{"routed_scale": 1.0, "init_std_router": 0.0368, "norm": "layernorm"}
Below are experts of layer 4 (counted from 0) of a mixture-of-experts language model. Rows are named router (the router's row for the expert), gate (a neuron's input weights, with its number), up (a neuron's input weights, with its number), down (a neuron's output weights, with its number) and show model dimensions 0-191. Each number is 500 + 50 x the weight over its row's rms, rounded and kept within 0 to 999. Numbers have three digits each.
After each expert's rows: a language model's description of what the expert responds to. This comes from a sample of Wikipedia text that the model never trained on.

# expert 14
router:562578576521552448551430541558534581440507573581430600479583495508581476450500488514485513567480477498517560494603436578492494510444456430519475432526544487450557526503582448463550497514473488554529413436499462540517484450466536612506553597481470497491533517514528496444610524456394564571441447414517495537532451460415509527507482418440474491533561487529455486453444496601484441541422441481482440447456609519475476471474456522406448473543428488437512577500465545511466492510573581537512499543512540570460453549472531528464518424589467529563550560574489441541568434472398547503
gate0:453502499468373443520531493517496459339519464534457515539479449517546449563457454450516586609486413488472418525494446495479534571521498523509477557549489479506508559536372514367579600452462506533375421441567550510556476466524498533491563445577478529533598426510543440446469516424559486399550519539475562463467528545457586571527442435505569562572536549444481448503521486437491455463508621447503493443485522472566442514468430483526536441517471389529482437502473551444545521541472450495459472517512471482510550542518555492488491422507466465528470510422454480510553443435582503512
up0:485506515519519593540498507442621538514459517451509490460411551451528560507499486547421503504572459565402609516495557467542613497539510489641489479511463435428464511531561474568510461558464493446483552483423492570404461510533561486493525547568452524443485510521480571551511447486507572507461483484491521568505544561428575500496506465546511504439457506511592533496537488504649520404610530434415561507455505415485500570508531564454507444454498583639478552501473453468503522477448453385497473493508541554479471496482436487510603516453458508408488586504521465471486451601502574445
down0:488589495510505448458499546506516474454544520530553571627540520448577448553574517556543526510399516479440604497429491545492447499513474476569498549534577486546558582390533479550452507510519482481512488450451451436537512560580466465549446559527434505569467490645478544530452433535476411388499408472546555575470481437531535523513427422512545482483535476499517480504450468480618466539441477591541585455586450480500413456480427522529619507465521498505543492486472457489571432436518548513435521554442471568399462458522578447441521506449567433493516500462447452462469491414489529493
Articles, possessives and ordinals opening a noun phrase, such as the, a, its, his, first, second, as in the first circumnavigation.

# expert 11
router:523510570484571479530494505499473523580497513545467482572478542404562462487421558529463543572565514534496494508598453587475526501471474450406517515597565468529491522426479428429490455553430485438597474500495457495525397473411561552474501479447468530473557554536495497490525524498447486508457473456473541524565472499461502490574488468420495485609529535539496484439401389492589519544525407526531519434424555539429534527383370596438419484546449473451531635467450543506530471477457506575505513542477460523430547519461530532479525372601441555525489556556559436494510489463464475510
gate0:447499497484494492370497497545446540524465474533424503548471581525543559452374423561434569580570534394534440506603521502531479596423439527423579528464574496483516476498535411543464603527444584456514520423551534537467458436448544503625440543500465455484460433550401538569524430454477478495437508585538512454479431536510465486545449473439501539530505510493520428484458470542544554501514511526519446473534478617510474563411517606492451545534572452558584587479472461448525543478506451466555431489441466521453525501441496536493481474570470563518458622508519508506533470482523558479
up0:576460418563479463645471538502579501436458525612555563528540420422459501484538544500594441470416462548455546459474501542440469458546571486609442444552429458461464512490513557379465514522507422565475524594533428464510485465529470474439581448490573569562508591521516487466486520503496504571536472414501513498478562504511442473423508421531536466514529553512479510559506506474546416502482524556394534473450503459495502509610494412534517473525442525373411437539494557528477417441485510531399486535503549458508413502514602447455493483535532454527490458560508483527472599440467481509
down0:411555548598505480396462482441504543513465563457393496529533470532561460593503544520496467481544401433594358433531465534459538485466512546557486485496504493462397529456530519560433531488515476478508502512514582403541493454498465487557468495528445524456543485558469545566486433452461541648501575475523552460551541488404488435518514541486485528498518465505448390442462489583546411520422498578481490514432429502576409544450528531422552483590554513502482486486538478519480436399483498482496570517519444514398407504466480455503608424547497483566488541490515509535522473406415452502
Capital letters and abbreviations in sports tables and rankings (AP, NJCAA, GER), plus sport words like football, yards, League.

# expert 5
router:574522469438542484548466499509399469482496562514398511483475467418642461473485543567549534485462440495462503588561511566450464465467463512478624509604514468421521542463508412459554380511441436447558429491536529556571472521479476577520499522485469441543491618578536410452553488497504499484476460444458498531498499456423416525488449484490528521584518487487460534410477381552513509571468387507526511512526459560524521564487437505553443475501440569394521491480494503613543518465482544502515408609542539586515483516517501486472541453572506430559538517466591494486531461446446506579
gate0:556537513491360456509462513531584544549524467483499484477464432484461453525481514562468417476450462514446531491523522408491414497487506438552586475607512570584469524506502516558477543426407523551475514482544547467455423439441493539493465618459509486490588568500523421523621571469518495449477581522444517475445488537544490547482417484493449529413573510519486410494537547522500536527509482464417459464513498422427441517517455508445400506540598407454492497483616482474512459528551462515426448560481445587449477544425489509609482520558600472480539533583564527489524524599461593516
up0:469553538447513550442548540460540479460553405560518412534491544489415549517535567522516562512575540476459607395465445438505534536484453530490452493476465634573506533442505477541534482457505432558548483473522441424555442504550496436526372501478468450490425461527525539624456496496421464492482491503482524404550483589468575529522480573452436479486554441481561468470516485474544419447549579548528580605450520548541470489429472574468543544479520571444476491569390475506535499511459471490485463530505539407579414490465536561434560491448558593508552502471467389481480514425573473506
down0:589452449376502517462491506458492599518504521512493454511416522488503520533444513542474533487410443487561463427486600589448414451478502550521425449548461563458390529437499511542550543483511482610535488485632565458514457390431535487538472511490564519573565519462428526523506474482529486448496453430511479564477487504521424492524584465517519585507502491518525508476462533496409506495507571490514440525412545617614498525544530523466469503463588514520501504453542484449557464551489510537446503502537486489505448499547458533510589405562468445509601443440495561449563519332523509380
Short word-initial fragments in names and foreign words (H-o-Chunk, Gian-luca) and opening parentheses or digits inside data tables.

# expert 2
router:464515554502521455468410582495488510456522581544509513519635547417482471487530624582441524553495428478594464620569470594478497511458433460511427463529539478530504545487507522460504496504458451467517551416506492556464445508482587526433549533500468511454489580574489425501581481524470483566450470467504525477436402435456513524627491453513501511530613483432505473538534471474545531588470519542350446505506510502493547568470445541477483449471434426425511450474368596500545502556538541529477422567524506519401457532523455541492571509477394491521510486518602472493505480506464578488
gate0:485451539467486543406513493558455442547553532483445547528556429544534491466533544513520481504436581544478506444559561518539565567382439440479440481472561472474527469484511480473455400613476526429434633534457521439423489512481533530496520463497458484480482514574465529469508506539501443541420497491403488413479523376464481474536456532423490448504488518455405514533498500537387460568528593441559512541451475539532471468602493448481514506443575488462429523529549468557617467518533485477496513435529502554473486426601473347534499454512493548564436518494614594421502439497485550552
up0:444488515480561585566525510512442510468540535551489496554562440522501405504524474400442412561548555458577435594476478511601393442432529427574468535537590569624514518441423461518498508408554433437513489473547506514562383609552515520450486401488447566540526580476437401553482487501565443467487524460517419523531520563492507519571575496481533468474455541441523548536460530565539523450531481525557474480514523494398554464460533567476492610513450471459445519493503539473534588586525580539485393492525495491494513576553538510528571450515454559532570491540440513458536491524516485493
down0:501535512548567523513490506519509437520466444506545452506569534443545549524486521519455533413497537493531528514401584580523611522388497531419511533547533500473488417446581541634494509478429584409523473498409575487493472376515489561470430439422459472430462540582499513525485517437482558527524438506446451513522511545515485513536552491495520555543573496492502439519594515500493495507455441401539428465535564462611393593542458536459618507582539570613534508497448481538534499495543512496445535495617497524500520452425567489503392476463566493555449503470426489496557486467451527453
Mid-word pieces of French, Italian, Slavic and other foreign names and words, such as Val-é-ry, Gu-é-rin, Gér-ard, plus nationality adjectives like American.

# expert 8
router:478483530496579441604502518519460544440502605540478524521526553447493449502547491498471475592498444489592544528608376553473498430477371443440519543545537498502487500434489497425485499545524455525489444480530577551524395463478508495404461490523421511557465483533499450412560482464443577559530483446603451603483459480464455428595447512430536500480474466484535453471421462509587414578510477558432509560524593549452513415536482482538491451492397487493558558480400575553516483497537524534526409537449481548438575535488510596441525520495511461486561551571533513507499507468515566592
gate0:527468425521489536582482499516422595560509515537517480482535570450518508561533488485491514533444488620393467501486454509502560432448377432487482438557491529533593478493508492594454582459444487513483443471499495482440529374522458560440467403426452496480476554629491458396448416607503579485571498482471460526419485467435486511468572470570509457567455500497578464501539399423482477497530506459443473488504450549495437522470614477528503485503462457589447546514484590535533416472463491523585446539547489579505494522520509466534401409522524444484457560500529483508489605526504504587
up0:506444443585518472545468430472492522530426517484513435523416462409601560522536548500420525421489520492574508555395520595483521572542510501482400469484369438564480487517534436592584504549505480438423422508588430473545427537497522471433491470426437581505540532498612527548479547522550391576497532505519493508508479520502414576548515513543460522505508559454439519495497436443473501510524488465532515516493571503528490540550500518503483451459393461562603561562517542535524548569474507481370451495594457431544473460556459487485424544632479466452460550449509504472498519525469429457
down0:456522505633556419476449475501553345525499540472461532490486568459528470503597423552571499421542491458513535423503507426513566492459581494555469486490455469590536496541378457494544493539498477499491521527585504531580558369437491465533514427421478444478467488420466455463463483472443422480503520566436567502473459562473486422559527454492453531501454465463487558529419504490523471585553451494505464597508512449481508509531424593432482445434508482383539551479519454566487538582460494475454585487525518460377405531551517609521515404547486486496478487534534494456553444507559480458
Final letters or suffixes completing words and names, like creep-y, gloss-y, graph-s, Srid-har, often just before a comma or bracket.

# expert 3
router:519555563443533396498470469584446466510474526503433496590544597460496475496486523485487481522456446477604531516533431531470494615415486437402534537506538429454463588468486483448546493511515431501547420481532454493538447481485531531479525569448455465494539500531435466396525531452473505515532469414484489532469520506438468495565454474446495446610525482503543581474451492567543483547489421484426512412481499639484434553468476529558538551568511428495497527444517464583475440545548518548506446606533436516436524559542568536473443453586491562495455593557571435514625458415423580552
gate0:566479412486499419637531532488513366455475539482418514504541580525531468473462572537551469511497538463559376519529482524380552463483503496480424486442542475524489513546504539475428395482465507569520520538552426572542506555515530588386448545484476501474487568439507462425506508512461491531556437408488492493504464570528517479537540495450468515491505466492539501559395507462582589510479458552479506334539440423537474550548453440563495507453449436476486550433383571517513571445564514471369550468448477502489511450508459532516512509568543572572532481506522524541453503495449574549
up0:549424427548447448549423509435491429447463562478469463531549538512524469462528585547477465510481509414493398480487507513412494500528487535490439495435478479494568480540493488502494482465441535593479449512559436579514530501509542549375468570568574493442520519453563393450533528446500557583518488420465481455515483511496541435494529531466480533485502485500484534573421547488608614446480437576446491323553429428503429551513501406530509484421542465501488505422352532533453553470578454494371531421459510473510506494446441527511532533540549618528496508473525500515488518426476506509
down0:546443435509552428600523464503576466527442465435423511424554491400442516467504445509461402520473586514477440516465559546499501408542502538491375489504516536456486493506444487522540557548524552562587448524574410485485529530525517505465537376468592547521524509578491519516448487584465520406516579481522544501535479511561549472440459581546482549433570561513500462517550457411522430548539392542443434462455523398500493490441511464523504468516547573553456501533472502527518552439420518437420509547542550484572465468428478502526603450528591603474526523518522448507413493393505573520
Month names in dates, usually after on, by, until or from, such as March 7, By June 2012, from May.

# expert 0
router:509528564504586463603497503449446535443476524543447469502528520492514502490469607611511471597476453466542563518515439533472490536421468450464474438557508499447516562481530397431502441469572479433563534458485472507556449565438509597466534506467438511525535580559479401486601494517463548545467444490533584562579470419406484539574473427502468467589529500536531546337409518502561500530473431470473516495441557568496457503475400590503481482484514520486497516428517543617542416551521549570513400553480442525402536595543583514466505500536427513526479499490511507545519440493485486515
gate0:513515385493495413539364574520420501450526495389411522502533578425421498475528589542439457507445485483499538469534479468495547605368500538481403493464548596458519481427563513504424415465491595474419569522569525473496499462487594501447567513512505510471464407541410485544418529452440526491550609496505469522440450505507452431473519542587484511481518575505432472462571517455530501550481556511536478476506474475530424477421446498496507431524506514552522532409559478456473509500486462508382500536542441454479482580522549474563433498496453434445531545399537490537506447577502551464
up0:490460520512448535509421500536500579536494435611477562464520539529542519516611396568505447463489454569483518527515417505507417427531427604391431503562411446512501437489530430492543615517544516551449462495478401542427455542477519492449549500399390489506423544482514585547572476491545466514546468530492550451548534490458496540534542453562509472535454417455534575526504470500478459529497510466438390494541481476541519579479584534428555550503550465528556481457458492465523491522436389548391520469508473432564460452438402489577545477606517467496549437453535548531451493465447504537
down0:469461538534427520450563543481484476548472491530570396484516474483481569467388464506455525435423431439451476401430426525602516442498557465470493405487461560378418532488518539503463481487551510465488496494550532366529459525531536580517469499544479541495477409446555492463561477509546550464515512515538458439495400543465512464512419459469499561487474446503525476490462555424461506467485431554538438440554476575498507447551491479428520435565385597477490513488479488524446501468537488540495574560574458573379506557425565566471463451532505500539532451611580579520437454494529400420
Line-break tokens ending list items, table rows or sentences, often after names or numbers, plus stray pronouns like it, there, I.

# expert 6
router:535610502423549477553494443487502539434472497541478564504577542514538459484487526520433565516573460489557562582564414532473557605456477460453499554508590468457421528444516461352515477583500496480583497471545487536553435493462497484376486555468376517500486538571492359456466482453358467502424452443516528555525478483482475515530472515462537493535524527572430496462466472492591449549505458456482490403505530536517408485460497625525491506528510463407571565488521560504445454497539532537497552509499485514426545610486495516466497426549425524554623581544497465543524486501509476477
gate0:458572474391422506486449378503487427423378521452458618527529452544449410516476552543480513477411496387550505434476557548556561481455498596439464446513479445519549451480588437511474519576482425538398525374518489464513466548520464478575530528467541471394549493470526497537536579520611496527575505405569545409423458537487528539535529491510486589582586532450556584472487510433515437535546474487509475522479436500519563465531449446496491443460504522522498460561529495551517444601456428528515508518585522458477452576512473467497539492497507519498507474509501584469516572501511561546
up0:476504503551496533496484496393546505475420519493503537576472494436562377483514538553543508504463588425503465465464519513517559448492413613547387453516529482531504488441561387466552476580457523472484506446499550496510502549460481467530604541514596413478564467475577429536417568517494484494511554438498423403477488568500503503522564478520564520596539577469527552431490532470568388533521508492524423437474391540524550534538457421481427442469458549435486468502450402527445504530494476504570523531554478409441473493449380498574453473458492598489557585482467507508454547551535573502
down0:414498456605543526453553425475549507576524557446533491416630633447539543534522471505548545519489515573440552483469459566449487484447653506469506475543452530444602549451514497582504540484457528526521461534567534487480564458484526480564481449523509575548574491425466556484494518497517537469482420516519492433562544454437568455464560462535534458523513453414487490441416596483478509486434479513465569572561453524463516496513419476499522461409526517401470442546460435518530552441544476540483494548510424559384539526482576574480483473440546539459377399541467532524497433545507521555
Content nouns heading a phrase after the or This, especially species, station, population, List, History, Award, often in section headings.

# expert 4
router:491501539486584484487467481496522534517495552541485533539520634408490517445419455538438434572466433511533548504526421512471488569435495485453557459593578425468474498536481472470543489540448471542517514501466535509441415507469447530414533584459496494544490573576489446490602511471489481563456523482416477555519389460481538475619507510461492549521530392539487516516435460499517501538490489433425487489505572548441511570555466555551526429532387407489490576429463523555499428491520525527522429472517480457479520664453613545487521470558390438568554515522571394556530431450513462476
gate0:459486602515514494432515484460572562509539602599561556516509550406489533510502541567519600571446494564517452563458473583463495550552496534446514594466590388459505446548529513533448457555494488459569471489495476517481489555453382580482463475423541452510474503494457504462452542409553512597465540511575509539500402500567494532483423433436504497528548499581488570527435544439526495517511523498454434549512505592491459446431458496439498469525453486501518448521582480452490452472567522558416398530486467597479519484433673487485488517623581501521574541484473479507467484481434476475
up0:413459515482596565432494478510513541461502509565507527598597558506504527456519470549511523445456484472448470509446472545553443512659507451546445561411578444440442459516528594532481448538470452465578515578453510534517506520519413496460515435445525473503554513504477476496425559423586525519500531547558484521499413498546516561439542567480492516548502493587503524636494542489567494506512462429507552577508549552561466403489531399457538465463489534461461376517535536540401509469538469461502414567483483523502561459487498568426445489568557513541523531494525464377386519510442396533
down0:468508491519420493520470576506513436467496441437501554525540378508477552531499517465451505511580499374475507444433521499528597530451536505522508467507400521516418488452491511470434462546457518527597503441432541468550492446511473525516588470473514490528456562496512446532540446505482448397489544526588549514504514538530554517487566543571564551628459559627550498533607510484552405534501589450471522432423486499562425474546639540544528485481543479469477507487480534502514511491506427497602523501532438488462469423524477515578534502538476518442398605571458477528417578637440461530
Final digits of years and numbers after 201, 199 in tables and dates, plus closing syllables of names like Mahamet, Mukesh, Townsend.

# expert 9
router:499589520431566451553484520502449529462485549586486582585533473396524459436445528569468529550546446465459509520491483595491509503379465430479543563518540452540483558543576417421459521500512418549501457442446506544463406455490546495453482538502431507432517522545498457467574475462472479530516531459484519504512465490456514519533420482420497453523556530520459551468524404556532478565477548468489509475485590573400449618488430565432530436598529547437521599489471495545425474533542557554547502517453532511432597514541602504485452451534391532571493543536605429508524500467394555546
gate0:553540571572546540530403523581377578475524593522436609503538514503515526530544438514483519608484541582583517567491468480493439437465484472539546538443525500509537516420470549379483423546544432542519486463489581515490531529464494492492530469557493572414544541453573495597474430452471556475463424503476491559424547551534546478451492450563507456468574573552521531453488557490429513475518588509481404478552516523562532408545486491486415482442519517527547513509541408512478561527470434544533475574454674431556468503395506492490513411473502501443556460473428507495532457452480509532
up0:539517532557569511621479464482484586439580462481415520540430492480521485475529491502470472499536507562510550486398419482510547477498520544503513544452470424489623461541507475462513521499531459472510503428558612494497638544520511538527530536551522530502559463574511513607461467540465625430532527427491482570544463609495538558517571453461517510535568503546578508443378491394466468518485563515496396517449453545537493502573544452481520412498500473485446477501453477445499592527518381502499462465584543469490526449516533403365487514422487524477565452483420488505503452492462607562
down0:493494544501460483538489389508489530515495439495485416490485539529519518581536440402463411493600445534495524517468507473514502581483459558424553433481559523497402504519481553445542519517411517515521511489556547532584432538451534522538557503523456551572462505517476515505494514530452494441467562402523452428589511535463592492539475534508430448532549467524513521608599510415517528586573428450468441482419404458478398488440507489491519565410516494397454509432559536553467468470529494560513436499556398565500472495547451522574459586533484420513487479452393528442488427629532402531
Prepositions such as on, by, as, from, of after a noun or verb, and list dashes at line starts in infoboxes.

# expert 1
router:518561495392551484524469510563420506478509544587449479497488516478510519492467526577466479483522461435555533522560462529486546505410439407374538536481537433510558506496557419442494423547556442509548527472478464508566442507462483626446517573435417516446547547556513444475543548455501544541474463463489494514475410430458538517597535437383424438522550469527515562465408393497559462584451436510421467462550532552559491497496463606473535486515466497409553575388465524502470522553513517585471481616426444507410516581466553556513498469564468484551532477518532518562558500511466544458
gate0:406506523551496566432474477520490567574479549476516519526495546423448524532458469557465548452452615539530555444444445592461530512502458526486521433453407500486635600480460446477537611493454506559535473479498401481556417462543559603445585467472517458537555485469478581514465563521541545436569466428530463547598559428485516488422479444478577489568517579509498467475533514445491489499568511511477597595540549535500519453436406503493531547468494609571533522515565499519506560445521562551422456528519523415496522458480536500526517499414468477531494439496408418586571463471470559462
up0:351466514473471426511433504465509474553479517476497531553575515578372505498549606591465420516483587550533498500548514508533543496592505451386517561539470489527566518552578486496486430493392525535514470524577518505597516474427456518533508496529521524439525476444492399484411474478513590386583556420356511576525548457432512503463476449562404490516566513583513478508522539492492475533538491486436433557494541524443530543512522508506528520582448452495459471494531526509392556542505539465410500506564502494386531529449526510526494422571529475494504494442460442605550489570530469476
down0:587496426488606418491459515494421498480566538446572442462551457530424542480457553533469432522536532520471427484599540512551495433503561469526501534444456476553509468481467551549566474588517503493572554514463490487497551504500428439540449535510474451463488617588500456483491465547513524448418539491559612486508466547536540431518503555447440547454449442493465419539440468536510525555446520416502502492427495424479467500538513501536390518542483560464507588441527480541455613592529467445545575495501451624462417542482592483517568569422450586539513423565530519513474577489516426611
Sentence-final periods before paragraph breaks, closing parentheses, quote marks, heading markers like ===, and table row ends.

# expert 13
router:558565569443583444507476482487468574518455536496489491568508535436628481382479548567555457507564463484517543529585503612493530534460487446463525525541553439421462529435567477497443533490451452570544411545524458501489465485519526585454546570464458462549480504555513406491471471414471473602426494503534516601563467500470445538556481415396459445559502455515505496405460417510554508570469430515451494458544556515449423488375426572491520436525437524470608522523446508592470449529549506546463506536529444489435539535462525557448535432613447511531502531554473461535562491465466493468
gate0:463567587615483446512528450466555507444492484542500493482498572507377533586565426446471537530488509559452516550531480424570428521544474484559428482470575432504477494548500481534382571533443437432588535518355560491502422534456492593592499529504561430372482433574500461483502520476566535532524542537497482491591510518459554512434503562524513523413497469355528438513510471456556477522496424536529448495501492419552489505415501575566517485498559539517418586481409580470433470515478549512427522496495536516529575554545550494547564537477516474514508594467504437518478491451473489458
up0:472503495520497517419446516508465400368523533484529486516506558454511449476426542527504484454532503478398529544430398596555486433595481468432406455403560515467518507428527550441589423536521400498507520477546538446604456480548485506472474520477450517527555447446590403508569468453507528454493510488521500425536547476565448529523531434543408575469502554482497484559540492498372465575577528536501511544536412521609496538463505447562499569494477458631493566569516433506527466524472440511482530437542492483533530431529466518476489479427503424468465537544541389392482493468498458436
down0:533502536375569492611522434497609463549434494495522482424477523550571448460489512439516480487504608490549437545552487523488523478494492547484459486484470445459477495584511543442398449471528567599467530477453510416510580527522533493533579486424515606447448456516475561567461433487494532466485277448586461514510481490504467461528479511512535480503440511512446506501453475582435549380497501368411543460620507472457492452487465461481538489498499514437491494552521539499561528552497515487501440483537472406559487532466499534472480568517494464484549569445538479556358504506547537571
Leading three-digit pieces of years and large numbers, such as 201, 199, 200, in dates, census figures and statistics tables.

# expert 15
router:571471549490638411542512557508493487443466581558461525567565485482492511413469621553493542516482478491538480527538456582460457507428458468433578511515523404527545538421532437398518449560453435475554451476507421524488416476397529542437522616434490482496532580515517442485592507464474526550442496458518507547511464472487489492529492454431518464595538511490502552458408398554531474532481466494480450457463529607522463537491434590549471492563437499433574608524460546531460459536526506551511423506534522522405533572552588544479506405572441535588530547524560470541536486474509534534
gate0:521610512542472511413485534484454448455502520529436527455509478475513455470430535455534475486503624411479455447515442470551514485554501483473449491462547478552582550520537498492554507571446449431564541520587467548542508470448585399360490558477509544546519519462554442359563433466536500418536505568507571479430578469485516527486450478598435510539539449456562491456431503535516556483522481428490511487409490599434446615504462456574549573536554555477517514578449499457567427551520558566544523524584469535445448576563468483474434453510503545530454474545551523411550466578546519491
up0:465493492524451518522475525529592552522529509588526526507465539471544530404488444599478510456476409484565403473477513575532590515507508497548579561544523499513550467455531577667522490459584538562434472458532495511521491497496477510596473480594576526450586459521472562551503475546369493566506431538610456515451546523483434455526547464465453415428512500569456458489570479582472489395408610440436486471532510457488542404484554470447445507456511478495511473500625519548422586438561460419455600474456525531494529494527564494506476448525547557507509547494488463490525486433464480483
down0:572529445514520454450432553489611484458470551480564569592545434445537519484435481515457497533506545489479554488520553520521520510640459444471471487441488404518449507405551590461465501465502475448607492471404455504530510533511543509451522567448528477512425470434584438487484476517482529467502538456499445594400444465500443524467516401493504564521600509553467499529531537469513504445448468516407481455410538526560380546565518542577579499538429527618553522572541536519437482476497480513656482574546435417534533486490557521518529513512443579578433488483518582502491497475548432515
Pipe separators between table cells, especially after the year in filmographies and results tables, plus first names like Craig and Ryan.

# expert 10
router:552476610509554471579463494605466566589492487609414488544529557484566482368424533524461472459504381483538500551544444547466567524464450418394453505591585418446530513496559492469497505477486436513546456461515496526451416440437553572504525556449463519415567557517466489498536522490424521523416494465499526621543518416462509472530478431462456473495524544480483499452434387473510494490492437438505461467527482540411523480445405551470570504532524504488499547470421545546491419529540533573542434485474522602421533546492457542474517421538496530573510519592563436462547536475462502524
gate0:508569489369560540573553613460543478385441438507421588524524527469502521443321540513413410466524428480451542521621544570495482497505536457523526459512565563552550486482489548464469440507573539403482438519510436545512483524461444526495501536431545523439512620489451529542574508541478399503469466436491478453469446499541533427483501594520478465459455560422566461560535482508462445517494487467553533499570528459523407510432469411537475496529582489433469459478558398490504463536421496487472478564482469565512467514569537473603440553489507558544499550489536568498456516475483514474
up0:423454458540521410473541494397490499542511545411552441447487450495512481617546517406546542430505460454496458500418522476484541537475438571541543514498525382531498525512545530530525461561492486556605537474475504480464422477500494454423527462496619486506521444575533496438507403504598580563603566547478460457468532564420506563601538471436540557652515462493358555557446483482518546378556428484449409567439482522446496494500518591457512492463416533529543545498555585558514527529556542484489526443533510461521524515464487478439519517505538467508485459463514490506585453519511513519
down0:519529529493481532581590550520544594425472589496503503522583459573500591432505555459460541594512360460452604512573563592499511576488514472510566414491582528534503477546483511482474498443584466411480439496469601424564472550497520521585472520405563459495545494454438564507482512610505481475536519488515433497450490457489524418445566536457485468510432490464429527552649491574492392482520514530485496527563535461447566534528532518448449534530577655452499495518471541526487473525446535502503439499521464520569455459559472485518427527489522437428513532423430471519522522469468551476
Location prepositions in, at, throughout and table pipes, mostly in footballer and club histories, such as loss at Portimonense, played in Italy.

# expert 7
router:461525540375586420572484532593525595495560440599485559558514535418500490429514566511428593517436465535499525564564435583525529544523538488488535543548541456361496565442444421510549464543542444516469466486467443518469389480439491532485434519426484468525540542528455536498520627460471471545462482482605534591504451490408472512523455431513494548515614498534490519467438416453531514518451444468435612500505534516504489525432453469551467487521453479502597480417475583487512498488574565558496419526437502498497500583502508539469580454460447396502499507521500460560479486447447529519
gate0:453403442465447501439609562512487559407438393529471548473516488569587452520462515465392513565469477427466476388514475544512491471488547467456570449450438488572617578489487606535533560543497493458443441431620498570513529630488461465485566478545626464524484456580442526507455494392577565533477483485546481504499403445519445493609480445546495492506498523478557474531423499497424391537494544515491515486554484508461425454564421564508541443493556536487524554514464527504499536545534510511536438444463506541498485505536497572484445517435437457507550555517555484514450469567473544464
up0:511468494506600505499466574602514497478556545507477483543536459512370489533434491560484602482523572457454484525523591428409465525454513591519487493506510592504456455514539448510501441506433463560506497443537538434580587493486466598475435533498425538556565508470608501468522508561437503437484505446432483547578593516438502472518481526429510501491481444489414448514527480545453468454482528528562500550483474554520543600510450465500529523535462560460560463474570419603453507374465465480302476502533516563510480445542580483503528441546456412433553475511512476524571462471569437547
down0:512495464518532486452586561540485514464582567481428566463476448556490569503478524377415579511440516453421487478393435537536511425466521436522468550575515421474463436529578508519509505508608581550489601523488443520523357469524464419505526491444546485474464489540465549443445580416470456399556565588532466493488471496559456497509524417493509512416539471585549549524455548460506574530527536486523533534523518437521395537570485484373512538500428537433532497448496477478488560527509480437469558497457556400448511545524465454486504436478500546495457477529575478397406567564556509490
Word endings inside proper names (St-ing Ray, Bre-uer, Bo-ise), plus road and distance words like Road, Street, Avenue, km, mi.

# expert 12
router:551564479372520362513456480477463539532501532564465580529519553440486485457504533533421520586503444453484488599584440503465520495416443507455556543566555421504514553486487468365534511475576475516501374411460484525544462479472543598471516534481450439494519586514520510465474482463436522580408501506563488544478470467473429457582499514437466493544602473464473514484407393530571446540419473506512499510475601557484470497431436585477527506640488486451497584489481560529491443517548492600456506500480519474396518503510573511550582434574478517564532474489498515510520453466494546544
gate0:529466439507490540529509498587503480493509424579552463598486457540563572491447494478417569463483504560476524498446456601486495519493490453499506440569541523433556516572446523528563533547532570522447532493411483480493586461474496576459473521552341444530457473447490445488498573477533466473425529535530524580553437515480498475451424492550468507496549479529521487579370546336622597491450444458567473599486467501555535456537435476599495582426473525562460535434504499541455485576442417572434475571542468467527518515578542496473537503533480486455574439461535492467423523516526470469
up0:479546520547534499486504536526539563513520448368497524505522429622537547475470545574516463449555439530533466489543495470566527534498447483526518558471452450568490514518452493513459533470520458518512435483550456644447464536522448378466458441532465517370458441513520465618528488531606485453593496438414412430551528464398537516559513572490528443565594498453595514484507528520450448527515577528387545466498547475468546533433493522431526477554546503516581467487575484521406434453606490510569435464487541552520523490381552468547436510461493529506509525506518516501578604531524544515
down0:489523447407487504566421540448431544474461531581469471502500539475475486528535500466453438475480492601477559539470551494439478471558514436504508530549576548474508598503530484625424511672484494565464501517464469543450548473527488559456462549461546518633516516551470487468552567503522585544430470526517544569481498500487506489500507439509449561510487384598424550509508504505509551455423493547581399481409521491521483487613512557540479525397476437510400519449428558499479490441533486457468492597456406466350489546486446492462427497429507463395462448502492440481477480454488478523
Conjunctions and list separators joining items: and, or, slash, ampersand, dashes, commas, table pipes, as in Carpet / indoor, red snake, or doctor snake.